python train.py --hidden_size=448 --n_experts=64 --moe_layers=[0, 1, 2, 3, 4, 5, 6, 7, 8, 9, 10, 11] --routed_scale=1.0 --balance_loss=0.00017 --learning_rate=0.000853 --train_tokens=1235000000
Below are experts of layer 6 (counted from 0) of a mixture-of-experts language model. Rows are named router (the router's row for the expert), gate (a neuron's input weights, with its number), up (a neuron's input weights, with its number), down (a neuron's output weights, with its number) and show model dimensions 64-127. Each number is 128 + 32 x the weight over its row's rms, rounded and kept within 0 to 255.
After each expert's rows: a language model's description of what the expert responds to; "mostly gets" lists some tokens that are sent to it at least half of the time. This comes from a sample of Wikipedia text that the model never trained on.

# expert 0
router [161 149 110  91 131 164  76  91 162 121 110 207 108  85 181 134  76 134 100 138  88 173 112 192  52  94 107  93 143 124 129  92 117  84 160 115 106 177 128 118 137 164 144 109 162  93 105 117  68 101 110 166 186 122 140 157 165 130 201 145  80 170 115 157]
gate0 [ 96  94 163 111 139 111 163 102 133 101 136  84 162  73 115  88  88  90 132 195  98 112 120 152  85 132 141 154 132 164 112  99 148  57 168 103 194 146 122 186 131 155 106  38 161 128 150 113 122 104 172 159 204 146 121 138  95 134 166 112 137  86 192 131]
up0 [118  53 139 111 140 107 116 146 122 100 145 106 148  88 106 157 107  42  67 190 116  62  92 110 162 171  96 105 126 137  91 125 123 113 125 146 167 156 177 104 118 151 120  96 117  79 139 139 135 109 142 153 170  91  36 206  51 129 145 115 122  91 166 177]
down0 [163 158 100 128  88 204 151 107 140 158 123 158 121 115 127 181 130 140 104 116  79 141 128 178  81 122 128 125 145 120 117  85 143 105 140 135 116 126 133 138 135 146 138 115 124 120 148 161 129 116 148 156 151 130 126 122 146 177  75 129 160  77 145 141]
gate1 [109 106 146 126 198 147 116  86 191 153 164  95 110  36 122 113 124 168 155 109 103 145 126 102 157 168 116 111 178 161 129  93 113 156 159 134 156 154 104  45  88 128  50 119 168 131 183  96 126 182 143 182 121 150  96  92 106 122 197  64 150 122 131 163]
up1 [ 69 127 113 178 179 171 114  95 162 132 229 145 127 150 133 134 201 135 135 152 104 131 101 142 160  49 116 117 113 141 144 106 137 124 188  67 165 131 163 121  71 123 144  94 101 147  86 172  60 134  88 118 121 115 147 176 108 150 104 120 110 119 200 113]
down1 [119 149 134 106 132 132  98 165 141 106  65  74 119 119 110  97  92 122 166 160  66 112 161 200  42 116  89 166 118 110 152  92 108  99  82 180 172 181  87 129 138 202 114 127 186 119 100 100 119 167 129 132 174  77 147  96 106 160 188 103 118 142  82 167]
gate2 [146 112 121 104  54  89 119 138 125  77 176 209 175 157 141 109 135  73 113 160 119 130 129 196 128 127 150 133 161 109 100 196 105  66 162 183  97 180 131 142  99 111 181 137 136 115 143  74 112 118 128 173 191 114 135 150 144 167 148 107 145 103 111 166]
up2 [128  97  84  71 165 140 125 134 119 137  58 188 120 139 103 169 161  38 136 148 146 152 202 132 109  94 140 126 135 157 173  74  97 108 132 167 137 150 108 127 135  82 129  94 126  99  61 127 137 132 190 109 134  54 135  63 198 173 140 133 135  56  98 102]
down2 [175 118  86  74 139 117 127 118 118 102 136 122 122 119 124 100 195 120  90 144 152 104 193 120  53 117  73 114 147 190 146 150 147 130 102 187 148  64 136 143 143 180 129  74 101 126 153 146  96 103 194 139 138 107 142 141 122 160 172 105 145 136 132  74]
What it handles: East Asian names
mostly gets: " JPN", "ō", " Hong", " Japan", " Liu", " Korea"

# expert 62
router [152 156 155 112 151 104  73 145 136 126 131 152 129 100 162 165 105 116 104 122  76 150 163 153 123 152 157 114  77 182 121 164 141 130 183 183 127 178 180 169  99 129 134 126 155 173 138 185 108  74  83 181 158 114 112 126 218  95 161 181 117 117 180 143]
gate0 [ 98  93 126 162 114  71 125 100 138 116 110 173 144 171 125 151 143  71 126 109 126 128  68 149 142 120  88 104 146  90 132 149 150  95 172  95 122 160 106 132 187 159 130 122 131 132 155 101  63  65 183 105 198 131  76 102 170 141  89 174 102 207 132 138]
up0 [129 196 196 102 127 126 104 109 113 140  69 140 150 116 135  99 135 127 159  92 181 112  98 133 135 126 166 167 153 143  71  88 152  77 127 116  89  17 109 117  91 114  99 124 155 177 131 120  89 128  89  95 112 126  86 112  54 165 177  88  91 122 119 161]
down0 [169 166 138 106 129 173 115 152  94 130  86  79  99 135 124  75 176  73  82 107 110 112 115 178 154 125 171 113 156 168  73 167  93 195 140 101 185 136  64 166 168 157 135 143 154 132  79 122 108 122  80 142 134 115 100 159 133 144 141 141 163 100 117 171]
gate1 [ 77 181 129 112 152 107  89 136  97 124 125 124 130  52  98 112 132 137 123 140  55 161 205 131 106 145 174 114 155 153  87 122 117 142 153 113 106 133 202 148 123 152 116 130 130 119 117 155 141 114  80 161 128 181 144 137 149 101 135 132 131 108 100 131]
up1 [ 79 184 179 144 160 100 140 110 178 162  99 138 102 107 129 159 128 175  85  89 115 109 166 115 160 127 182 102 105 113 106  91 136 193 127 125 138 105 138 135 102 175 145 122 175  76 193 131 125  69  98 168  98 156 133 124 174 109 128  57 146  94 143 102]
down1 [100 120  98 141 129  84 105 125 128  50 101 108 116 145 157  94  93 158 145 117 155 150 104 111 101 161  95  78 138 109  91 104 161 107 134 118 182 127 148 101 109  89 129 159 134 109 134 101 129  99 124  46 138 151 159 145 159 122 139 115 172 112 127 145]
gate2 [138 128 141 212 194 106  98  75 138 114 138 170 160 133 164 194 126  90 133 126 117 155 128 117 151 125  81 136  70  98 127 168 146  75 100 173 138 193 102 149 111 151 171  96 105 139 214 134  71 133  88 110 158 158 132 126 121 152  50  81 163 193 106 109]
up2 [155 158 123 167 114 133 101 100 132 176 150 130 169 171 147 106  88 150 117 125 100 166  88 120 158 145  95  82 114 172 179 149 156 105 161 194 136 160 117  81 124  79  65  95 209 123  78 118 138 168  62 144 116 180  73 127  89 168 102  91 159 159 121 148]
down2 [146  81 140 115 112 134 174 171  60 142 143 154 180 156  84 113  38 113 174  81 118 118  95  92  75 147 178 139 152 110 139 192 198 127 115 196 140 180 148 116 156 119 133 122 137 136 143 134 149 160  84 120 147 142 112  90 157 119 139 144 110 144 126 137]
What it handles: Sports competition terms
mostly gets: " Championships", " Olympics", " Challenger", " tennis", " UFC", " Olympic"

# expert 40
router [176  98 179 104 160 102 104  96 154 109 161 133 114  82 112 134 174 136  84 145  96 133 115 177  75 106 119 167 129 102 146 174 118  80 191  64 128 164 165 156 148 140 118 115  98 148 197 103  80 105 149  99 194 123 152 125 108 100 142 178  99 178 133 103]
gate0 [152  80 199 109  98 141 139 128  94 167 108 118 132  90 119 189 112 107  88 116 106  95 110 136 149 110 136 139  96 133 166  55  49 113 166 120 105 137 127 120 106 142 117 112 101  50 175 136 143  92 123 158 168 149 141 193 191 113  89 152  98 172  95 100]
up0 [118 137 177 148 122 125 141 110 145 203 111 131  86  88 155 120  74  75 178 144 152 149 141 110 135  39 172  89 146 200 139 109  85 113 134  51  94 147 100 182 103 104  78 154 107  89 131 123 153 119  88  98 109 150  88 188 112  72 128 122 167  51  60 134]
down0 [123 111 234  95 189 126 173 154 134  67 160 123 137 168 114 163  99  62 100 106  91 160 105 133 137 120 144 134 155 154 129 137 141 141 173 124 174 139 135 136 136  95 168 154 120  58 193 104 131 138 131 135 133 158 179 153 123 180 119 124 145 140 137  94]
gate1 [159 122 137 140 174 182 104  93 120 127 127 170 155 146 132  79 110 167 110 179  99 144  84 184 122 139 169  61 141 122  60 171 149 107  75 134  82 180 161 131 169 143  84  95  75 124 118 124  56 119 154  98 135  87 110 129  74  75 135 110 150 176 151 120]
up1 [126  80 183 151 160 138 134 106 187 135  95 148 102 103  94 123 125 197 148 125  80 166  71 122 121 141 156 102 142  94 124 105 165  93 125  76 120 171 117 116 204 150 137 100 138 102 184 126  71 115  91 102 127  34  88 132  45  97 133 144 190 199 146 108]
down1 [187 142 129 120  89 166 104 150  75 152 151 134 160 142 116 101  90 123 114 181 136  90  70 130 116 174 117 107  94 178 110 108 151 128 134 139 131 101  97 140 153  78 145  94 143 177 128 129 116 179 173 109 109 139 128 166 154  65 172 139 169 119 174 104]
gate2 [ 80  95  71 119 117  92 128 140 145 106 159 114  85  87 182 120 112 142  79 151 132 141 144 140 143 183 175  78  85  63 177 124 150 177 111 126  91 124 143 143 104 132  99 186  91 129 136 141 118 202  95 159 175 131 135 178 146  93 125 140 123 163 176 137]
up2 [114 144 123 164 171 122 103 108 116 133 133 136 108 101 157 135 122 114 114  72 143 103 151 140  61 176 216 105  73 173  86  91 114 165 114 106 113 169 141 108 207 211 117 148 158 136 154 128 161  92 133 145 144 177  94 119 173  84 127  94 110 114  94 168]
down2 [163 108 102 130 104 168  91  66 148  96 159 126 155 147 119 133 141  85 184 136  93 110 102 123 132 137 156 155 126 141 166  80 124  91 151 128 148 140 125 106 169  56 109 160  82 190 100  99 140  56 124 113 158 117  79 109 103  97  97  87 141 182 142  88]
What it handles: Names and joining and
mostly gets: " Steve", " Harold", " Richard", " William", " ibn", " Edward"

# expert 19
router [166 110 153 160 136  33  68 113 161 120  93 179 101 128 144  48 116  68  91 122  27 142  90 164  92  93 100 153 161  94 158 165 112 108 103 121 128 156 148 133 151 143 129  67 107 136 135  97  59 117 124 120 109  88 124 177 128 104 107 134 136 126 159 134]
gate0 [165 120 161  95 118 108 128  76 158 132 123 169 100 172  93 177 184  93 102 123 126  70 119 151 113 119 177 113 127 113  75 114 100 149 187 142 198 127 125  87 106 109  63 135  93 101 100 136 133  99 106 140 102 104  77  86 102 128 134 117 140 166  92  87]
up0 [101 143 182 151 103  89 133 167 157 130 147  88 189 127 163 118 115 154 131 145 120 219 112  73 100 158  81 156 133 123 147  64 107 132 133 142 129 130 104  99 104 172  90 112 109 116 142 115 176 113 112 130 132 163 141  83 107 149 183  98 158 152 167  70]
down0 [117 133  99 176 135  76  87 116  82 113 139  98 158  87 119 139 121 181 175 117 129 132 174  90 136 115 163  81 151 131 182 128  94 124 174 148 168 184 107  97 231 109  70 121 124 109  75 123  84 139 144 165  93  76 112 203  91 168 101  93 124 170 134  91]
gate1 [197 119 176 103 168  94 122 137 107 153  70 114 154 136 126  89 114 214  73 145 188  69 100 140 145 105 103 121 142 143 137 117 153 136 122 107 118 110 127 116 190 125 172 164  96 177 157 149 114 121 108 132 161  94 129 109 118 113  89  90  91 107 185 116]
up1 [115 116 183  99 149 166 164  82 153 208 107  99 116 128 185  43 152 150  56 142 157 106 154 162 169 144 156 129 121 140 161  98  92  73 132  64 128  88 103  75 118  69 142 114  95 179 134 133 134 163 148 148  82 150 145  93 148 129 116 142 115 131 102 157]
down1 [182 142 135  87 151 140 184 132 160 103  74 153 150 172 113 148 110 131 110 134 152  98 121  35 161 161 140 130 127 106 163  77 127 127 134 118 134 120 107  98 150 117 115 104  90 140 122 116 146 139 204 102 171 124 176 188  77 164  90 141 135  91 167 155]
gate2 [113 110  71 148 127 162 123 121 105 127  98 208 115 162 157 141 141 136  40 122 187 155 138 143 142 127 152 142 154 110 168 158  83  38 130  78 100 144 117  42 121 148 128 125  81 111 185 163 132  87 151 101 122 153 173 154 148 155 118 116  90  88  84 174]
up2 [160 127 142  90 148 131 107 100 141 151 180 191 123 141 104 155 122  97 151 129 142  87  80 106 109 133  98 184 138 157  97 114 106 141 153  94 171 123  78  92 106 120 116 133  79  90 111 163 162 114 141 124 117 165 102 130 154 201 164 102  92 176  94 137]
down2 [164 140 163 154 181 117  70 168  93 194 148 155 168 186 159  64 109 186 130 169 159 144 104 151  98 132 112  96  79 132 127 117 170 111 173  94 107 103 134  81 151  76 134 173 140  71 149 108 137 145 148 177 151  96 133 145 155 108 127 104 105 117  92 132]
What it handles: Quotes and apostrophes
mostly gets: " '", " d", " “", "ь", " ‘", " des"

# expert 55
router [164 102 172 119 175 154  61 142 108 112 155  97 102 160 105  66 100 131 142  88  73 158 123 117  46 105  77 137 115 132 124 102 145 131 149 122 100 169 163 149 183 165  72 112 103 157 121  78  95 127 152 160 189 161 123 150 126 143 143 173 122 133 184 129]
gate0 [131 143 147 157 129 142  75 103 116 100 123 130 122 149 109  77  96 134 203 136 111 101 136 105 118  91 129  76 131  84 126 160 170 134 120 147 153  44 126 130  72 149 113 157 144 168  66 158  59 187 123 149 167  91  82 170 139 116 103 113 130 192 148 144]
up0 [ 53 120 108 105 130 154 116 113 144 141 131 118 184  98 116 132 129 180 136  95 120 151  75  74 146 162  85 121  96 148 100 137 158 156 103  87 163 167 165  97 129 145  63 162 191 106 100  89 130 143  97 150 106 134 146 189  85 158 130  94 129 102 124  78]
down0 [162 104  70 166 100 149 129 110 138  81 156 172 121 157 101 117 103 143  94 155 151  89 144 148 106  85 154 104 137 180 125 128 150 121 145 111 132  52  61  94  82 106 147 170 168 190  65 181 129 187 122  99 118 152  63  68 124 210 159 129 131 163 119 140]
gate1 [119 124 114 124  67  85 107 167 113 195 151  78 171 118 104  95 111  90 100 151 111 100  80 127 126 123 106 157 112  95 117 152 109 150 164 147 132  55 168 159 127 135 112 114 141 144 156 130  88 114 108 104 141 204 144 120 147  92 157 125 142 147 124 184]
up1 [107 135 188  97 110  93 132 124 129  86 145 120 125 132 132  96 161  88  96 173 114  83 157 110 157 103 102 162  66 158 151 151 116 126 124  84 145 105 136 151 116  86  92 172 114 124 132  76 147 109 154 100  96 162 169 114  96 179 167 143 130  55 104  81]
down1 [152 133 107 231 137  79 141  85 145  90 132 175  84 147 119 176 168  54 140  88 117 132 134 149  79 118 147 114 117 131 128 110 111  38 121 169 178 121 163 103 136 153  96 161 117 194 162 155 161 143  90 172 130 128 160 163 134  89 151 200 122 124 109 128]
gate2 [103 125  94 118 121 177 158  60 128 131 106 141 106  97 156  80 114 122 106 155 169  97 117 189 137  94 117 154 135  74 134  98 184 120 143  71 106 121  93  66 169 135  82 156 116 147 128  92 105  77 151 128 157 149 132 139 185 137 137 136 125 114 116 111]
up2 [179 192 147 182 151 138 148 205  95 110 113 159 207 149 117 136 144 134 110 101  91  71 155 140  85  89 149 100 131 106 141 105 157 160 151 114 110 119 122 131 155 150 150  95  73 213 194 136 153 106 176  90 182 100  65 163 137 173 101  75 134 109 189 148]
down2 [109 163 160 116 133 131 122 127 153 153 139 112 182 161 162 102 164 171 113 182  77 128 135 116  76  96 131 155 126 126 116 121 137 158 217 208 150 106 139 135 112  93 146 116  91 125 119 111  90 109  90 115  85  98 130 161 177 125 109 185 109 103 146 118]
What it handles: Table separators and colons
mostly gets: " MF", " SCO", " FW", " FC", " DF", " ENG"

# expert 2
router [144  86 145 157 134 153 106 129 136 117 107 147 129 119 135  83 111 157 101 163 177 102 107 111 160 138 158 114 158 145 157 155 135  63 158 102 143 138 137 119 126 129 116 100  83 138 181 186 127 110 135 126 165 126 148 165 147  73 161 166 163 181 108 143]
gate0 [121 134 120  75 135  64 130 119 118 105 113 100 116 146 118  75  94 137 116 103 188 180  89  84 101 125 118 112 100 107 103 195 173 167 105 102 154 169 119  95 128 122 183 160 142 167 133 138 171 115 128 193 104 193 136 167 165 168 136 138 139 132 161  96]
up0 [118  48 111  85 157 107 149 136 126 142 118  97 133 125  78 133  81 145 116 155 154 111 133  63 124  93 113 165 123  76 116 123 108 142 100 133 141 142 103 113 125 145 112 152 168  90 146 148 135 104 187 165 116 124 124  71 162 139 145 143 161 137 104  54]
down0 [129 138 140 168  93  92 113 111 150 105 116  97 105 114 168 107 133  88 135 111 190 103 112 132 153  82 141  82 106  95 116 164 145 138 141 106  97 112 129  69 112 132 131 145 125 106 170  92 141 132 138 167 145 185 105  75 139 126  96  93 111 114 194  89]
gate1 [100 134 164 152 208  99 132 133 155  87 141 160 124 141  64 124 167 120 158 182 102  93 129 118  80 146  91 149 134 122 233 150 145  93  82 192 130 143 105  74  92  87 116 116 127 136 124 112  59  57 170 127 109 135 132 168 164  93 105 134 205  77 159 181]
up1 [ 89  89  94  90 150 136 162 162 167  97 134 142 144  83 148  92 117 114  61 131 103 145  69 128 135 104 143  53 155 109  64 179 146 167 165 165 186 168  77 154  81  85 177 110 175 103 135 184 154 112 113 169 129 107  87  93 117 110 125 136 114 124 125 141]
down1 [ 76 170 134  84 169 131 118 138 144 150 155 103  78 113  89  95 189 143 178 123  48 168 146  67 152 136  82 114 147 128  88 104 117 169 159 117 178 130 149 148 146  69 159 134 167 160 137  97 129 123  93  94 181  80  80 148 124 122  79  95 126 103 143 143]
gate2 [172 129  99 114 153 159 122 142 181 151 112 144 136 159  86 129 135 125 103  86 137 143 147 175 145  74  84 116  69 188  82 119  78 127 100  80  65 119  94 130 126 165 127 162 141 118 119 120 131 128 123 124 144 158 113 131 119 130  74 122  83 105  95 131]
up2 [169 199  93 117 149  90  78 149  75  88  96  95  94  75 189 161 111 137 131 165 128 125 135 150  86 130 103  85 132 130 182 104 132  93 108 131 168 112 124  97  94 187 148 123  71 139 113 165 142 126 124 144 133 131 151 108  89  79 146 168 144 108 144 132]
down2 [159 151 106 158 200 216 178 131 103 106 107 185 128  89 177 103 185 176 142 118 136  88  87 186 115 161 132 112 129 119  56  98 124 138 135 100 179 128 143 101 148 102 151 116  87 152 114  95 147 131 151 106  85 169  85 151  83 103 162 189 127  67 137 115]
What it handles: US proper-name starts
mostly gets: " Washington", " Houston", " Chicago", " Seattle", " Boston", " Kansas"

# expert 32
router [145 126 144 120 141 115  86  86 174 119  98 171 122 101 105 111 153 183  93 141 131 141 140 124 111 111 192  39 122 125 148 128 113 126 163 105  99 169 163 138 148 154  95  99  97 173 161 179  56 122  97 142 133  86 142 151 133 114 147 183 125 123 139 151]
gate0 [ 86 101 111 132 122 133 120 152 162 142  96 137  54 142 131 118 159  43 102 127 127  91 146 147 135 161 157 149 124  47 139  49  73 131  85 145 111 129 115 107 115 131 157 181 123 141  75  79 120 134 132 202  99 142 128  56 164 123 106  87 128 142 107 110]
up0 [198 140 191 145 118 104 145  89 128  39 145 141 147 101 136 114  52 169 160 146  99 149 115 127 104  73 135  92  88 163 113 126 190  97 141 115 193 110 118 128 124 141 141 139 125 139 125 127 179  88 141 133 181 163 173 128 103 175 131 121 167 115  94 160]
down0 [178  71  97 124  92  98 117 150 116 140 166 164  99 114 107 120  95 157 121 155  31 107 121 151 136  58  95  95 212 103  81 123 152 152 104 101 162 131  93 134 126 131 181  84  85  79 164 133 168 126 191 158  92 156 112  84  99 181 174 112 136 122 165 138]
gate1 [131 158 102  93 145 113 126 128 129 176 107 119 166 153  76 169 164 140  82 115 152 105 129  94 189  68 139 175 108 125 134 141 144 128 166  99  74 134 124 119 109 103 131 131 174 158 132 159 134 194 147  96 119  79 169 135 153 132 116 149 103 146 142 177]
up1 [165  93 176 115 142 108 111 101 108 118 161  88 166 154  75 163 197 145 151 140 129 144  87 160 159 114  83 129 132 115 145 119 149 102 154 106  99 153  73 161 106 111 128  94 156 141 141 147 124 149 175 102  86 104 181 110 196 133 151 150 107 147 107 181]
down1 [109 111 108 105  97 168 154 100 135 131 114 100 152 145 162 111 148 152 193 144  94  96 112 154 113 140 178 108 126 130 103 192 172 119 136 183 170 144 117 129 197 162 109  83 126 125 134  97 122 155 168 103 168 139 134 120 100 136  98  98  92  52 107 135]
gate2 [117 134 115 119 184 135 129  93 156  57 138 162 166 128  39 124  83  96 122 132 143 131 178 155 126 103 109 132 166 116 128 161 171 174 104 175 137 141 104 147 136 126 144  96 134  84  83 138 113 131 166 108 151 188 144 149 132 120 147  99 137 126 137  90]
up2 [141 117 111 118 166 133 118 116 196 177 140 108 137 144 123 106 123 100 149 146 150 146  90 139 106 102 180 170 168  93 134  73 156 131  92 102 153 131  53 102 133 146 126 205 170 103 186 176  98  84 223 154 103  96 128 102 123 103 141 165 145 164  97 151]
down2 [ 69 128 197 125 173  90 217 223 128 110 157  91 161 189 143 150 170 108 160  74 138 193 133 118 126 138 181 104  85 169 167 140 142 136 123  87 107 138 106 127  72  94 126 121 131 127 207  94  85 134 185 147  62  87 136 167 121 164 119 113 165 164 130 163]
What it handles: Brands and taxonomy
mostly gets: " Scarab", " Microsoft", "XT", "SI", " genus", " Chevrolet"

# expert 61
router [153 103 168 149 107 150  73 142 124 107 170 113 103 102 133 108  97 128 111 150 150 150 143 102  88  90 111  87 163 108 131 134 168  81  99 113 117 151 173 134 136 137 155 128 105 172 130 131  88 108 111 132 162  93 101 184 135 118 160 126  96 182 136 127]
gate0 [143 124 133 157 149 148 175 157 140 111 116 119 165  75 214 141 124  67 127 158  98 149 115 121  60 141 125  63  71 163 120 126 159 132 172 153 105 162 157  95 118 105 156 141 107  44 116  97 135 135 122 148 118  96 117 129  55 127 127 115 112 185 109 104]
up0 [169 168 144 146 101 178 131  88 113 199 147 117  42 118  91 143 162 146  83 149 157 104  57  83  88 115 200  60 106 150 115 157 110  82 129  83 137  95 103 204 105 122 110 151 154 110 159 134 111 122 102 133 149 164 128 116 177 128 128  74 167  77  77 136]
down0 [148 152  68 150 126 136  66 174  95  98 133 152 162 139 101 116  59 100 126 183 152 114 105 100 110  99 157 107 131 175 106 118 124 123 142 119 203 123 143 162 147 145 115 126 208 126 127 139 176 142  94  88 108 130 139  64 154 213 158 174 139 120 128 154]
gate1 [152 108 175 179  82 178  51 157 118 137  88 102  82 134 141 169 123  86  95 156  98 191 123 144  68 141 196 101 128  55 124  96 153  81 102 142 147 158 151 167 136  54 134 150 114 140 143 123 161 127 127 103  77 140 134  97  80  91 140 179 142 122 183  98]
up1 [171 140 129 107 156 130 131 151 108 126 111 135 107 159 186 143 117 137 116 107 148 172 132 150 184 173  95 116 164  92 159 112 145  88 117  65 174 157 122  84 112 100 132  85 120  94 107  96 173 174  72 157 158  59 108 114 105 163 147 175 170 134 165 118]
down1 [116 161 164  95 129 147 146 119 170 142 148 129 113 130  73 158 183 136 180 134 182 168 121 120 109 121 160 143 157  92 167 117 123 117  99 108 167 144 100 145  83 125  42 134 122  98 137 167 149 155 119  81 103 215 128  90 136 144  83 128 167 100 150 102]
gate2 [116 145 128 112 125 101 116 133 177 109 179 128 126 139 115 191 138 157 117 126 149 146 232  36  66 130 146 103  78 141 109 124 133  82 158 115 145 167 120 156  87 128 127 139 169  87 184 129 157 164 118 116 119 146 179 155  88 110 156 159  68 123 146 112]
up2 [141 161  85 119 127  91 154  90 155 119 134 118  92  89 139  92 147  85 116  88 144 138 120 141 126 208  85  50 137 137 158  87 141 148 130 157 152 128 171 151  87 109  68 151  92 129 105 179 145 159 124  97 144 129 166  89 133  89 170 135 113  39 171 171]
down2 [175 117 137 174 161  80  92 109 163 103 157 160  78 158 105 133 149 155 157 180 113 116 143 116  31 143 136 131  72 128 106 119  93 136  71 172 129 112 119 162 137 190 124  91 142 110 149 147 147 131 174 135 106  88  83 114  77 165 166 131  44 115  99 107]
What it handles: Name-ending delimiters
mostly gets: "\";", " Houses", ")^{", " Motorsports", " Turnpike", ")\""

# expert 11
router [165 116 130  89 159 136  97 144  91  92 136 109 169  91 116  86  77 110 107 194 113 103 111 128 106  72 158 120 183 137 113 151 122 129 139 147 141 162 153 152 122 136 108  98  99 159 169 153  77  75 121 164 175  98 130 124 160 123 134 216 118 136 112 140]
gate0 [101 120 105 151 159 123  81  93 208  86 118 115  93 133 121 134 150 141 107 134 160 149 134 188 145 146 143 178 152 109 139 128  80 122 145 152 101 153 134 136 165 138  88  86 117 132  75 123  84 148 153 106 131 134 161  82 127 121  47 180 139 137 100 150]
up0 [172 167 130 135 137 103 148 164 179 117  63 178 100 143 150 149  38 136 125 155 126 150 155 108 152  99  76 158 151 106  87 117 136 137 138 163 101 140 105 157 131 131 179 160 187 122  97 148 118 174  83 101 104 124 102 115 179 133 149 122 142  69 225 123]
down0 [116 153 170  84 110 122  82 138 131 141 104 151 157 123 100 103 122  89 113 140 100 110  70 127 149 116 105 132 168 120 140 109 168 114 162 174 151 206  92 149 160  85 135 198 135 124 126 164 118 135 170 102 116  67 127 104 145 179  94  92 102 135 157  90]
gate1 [176 113 159 106 134 123 143 145 124 149 157 133 106 164 104 137 114 131  92 113 145 118 110 112  98  97 242 109  81 154 114  89 129 146 131 102  65 151 164 131 130 109 160 149 120 185  55 158 101  68  41 145 150 120 110 145 121 195 115 131  86 110 112 132]
up1 [100 118 154 122 106  92 120 181 103 110 114 105  82 109 140  98 126 157 150 106 127 150 131 137 115 139 166  76  42 173 131 157 130 191  69 101 136 117 106  88 181  60  75 164 103 111 114  89 150  91 128 146  74 117 106 147 111 116 136 123 121 145 114  82]
down1 [146 151 150 152 133  74 121 182 134 105 134 111 127 170  78  93 106 107 125 138 123  96 186 136  79 112 158 100  68 164 136 107 155 165 120 124 123 139 136 113  91 128 121 145 171 127 124 109 126 131 164 198  76 155 144  96 125 139 128 121 156  92  65 138]
gate2 [104 102 137 166 151 114  94 157 148 139 123  99 130 137 150 195 138 132 171  99 130  93 144 122 123 100 150 143 143 197 108 147 119 169 168  51 100 107 129 156 182 141 110 148 129 140 113  83 102 117  91 178 158  79 151 144 173  54 115 129 130  94 181 206]
up2 [109 139 164 162 171  90 110 163 142  68 171 110  91 164 163  84 151 170 175  91 178 162 174 110 123 137 174 135 122 151 180 104 112 171 157 174 107 109 123 120 184 172 170  73 116 116 172 105 158  86  54 207 140  70 161 146 144  80 156 122 133 132 144 126]
down2 [126 118 109 141 133 169 123 137 139 148 180 142 156  47 103 155 173 183 138  52 138  85 106 142  76  97 164 155 106 133 150  45 102 160 134 163  84  99  76 162 125 157  92 146 170 138 118  87  70  85  97 163 175 140 103 101 179 154 132 108  56 103 166 133]
What it handles: Sports results tables
mostly gets: " Arena", "^{(", " pm", " @", " Friendly", " KO"

# expert 49
router [162 138 175 177  96 180  93  81 110 137  98 115 135 104 142 109 100 147 112 151 140 137 135 102 112  97 133  86 170 163 110 126 143  94 115 125 141 129 106 114 107 143  85 113 100 117 131 134 134  94  91 144 125 103 110 168 112  78 162 145 128 141 171 163]
gate0 [129 119  93 129 105 174 117 174 104  71 171 138  50 110 171 130 140 107 134 173 128 149 121 133 108  85 146  95 107 140 156 120 181 146 114  67 139 153  87 168  99 121  80 165 148 158 180 152 128 164 131 100  98 142 188 116 127 128 188  77  82 171 193 119]
up0 [125 156 157 143 174 122 166 107 161  82  63 164 131 165  76  71 116  68 157 155 178  84 188 134 148 151  99 127 134 139 132 116  89 146 123 152 109 114 114 134 176 141 160 160  78 120 185 149 132 119 173 114  99  97 121 107  95 189 106 104 130 124  62  94]
down0 [150  78 171 145  90 119  89 121 166 113 163  33  61  99 138 134 101 127 108 140 111 106 162 112  70  95  99 150 115 129 115  91 142 142 157 174 142 117  58 149 152  83 169 113 120 142 101 146 194 126 117 187 117 148 176 115 103  93 128 122 144 145 137  78]
gate1 [155 125 154 145  95  74  89 102 144 118 136 137 133 129 150 121 146 133 100 160 157 120 129 117 126 159  94  94 163 126  88 115 147 141 181 134 172 142  87 102 121 145 114 204  83 165 153 130 119 149  58  86 101 102 112 150 124 129 146 130 131 138 207 101]
up1 [115 113 173 127 101  21 145 103 104  71 120 166 138 130 126 189 119 107 168 227 122 157  79 145  68 193 105 146 202 151 109  82 158 132 121  91 101 162 105 142  59 110  96 158 111  77 133 121 134 124 130  88 143  82 114 180 106 132  97 133 124 115 168  96]
down1 [139 176 111  88  58 146 148 124 128 125  95  62 107 126  98 109 116 122 145  92 128 130 174  70 157 174  99 123 136 137 151 115 133 165 133 120 118 111  91 113 127 125 136 147 118 123  85  91 144 108 132  99 179 153 121 148 139 118 145 169 120  96  96 109]
gate2 [141 131 160 101 140 142  99 130 133 131 141 134  99 183 161 130 142 103 130 149 189 129 131 143 157 101 107 123 153  84  75 125 186 139 145 179 182 130 180 134 153  80 130 124 119 121 158 130 137 130  88 153  46  97 116 101 102 153  39 160 119 113 138 127]
up2 [110 126 156 123 105 105 185 131 180 182 131 105 138 174 117  95  64 112 109 121 136  95 111 164 173 121 166  45 109 196 186 145  72 112 124 121  95 109 125 147  74 117 118 189 127 126 135 121 128 129 121 128 141 157 123 127 111 113 122 122 140 157 124 157]
down2 [183  67 168 134  81  79 104 171 146 112 170 113 153 131 167  62 101 126 110 106 125  89 109 152 151 125 190  80 128 151 171 130 125 119 178 119  90 119  95 110 145 143  56 147  74 132 133 167  75 122 116 110 167 153 155  60 116  99 116  78 136 154  82 125]
What it handles: Place names
mostly gets: " Afghanistan", " Pennsylvania", " Province", " Syria", " California", " Mexico"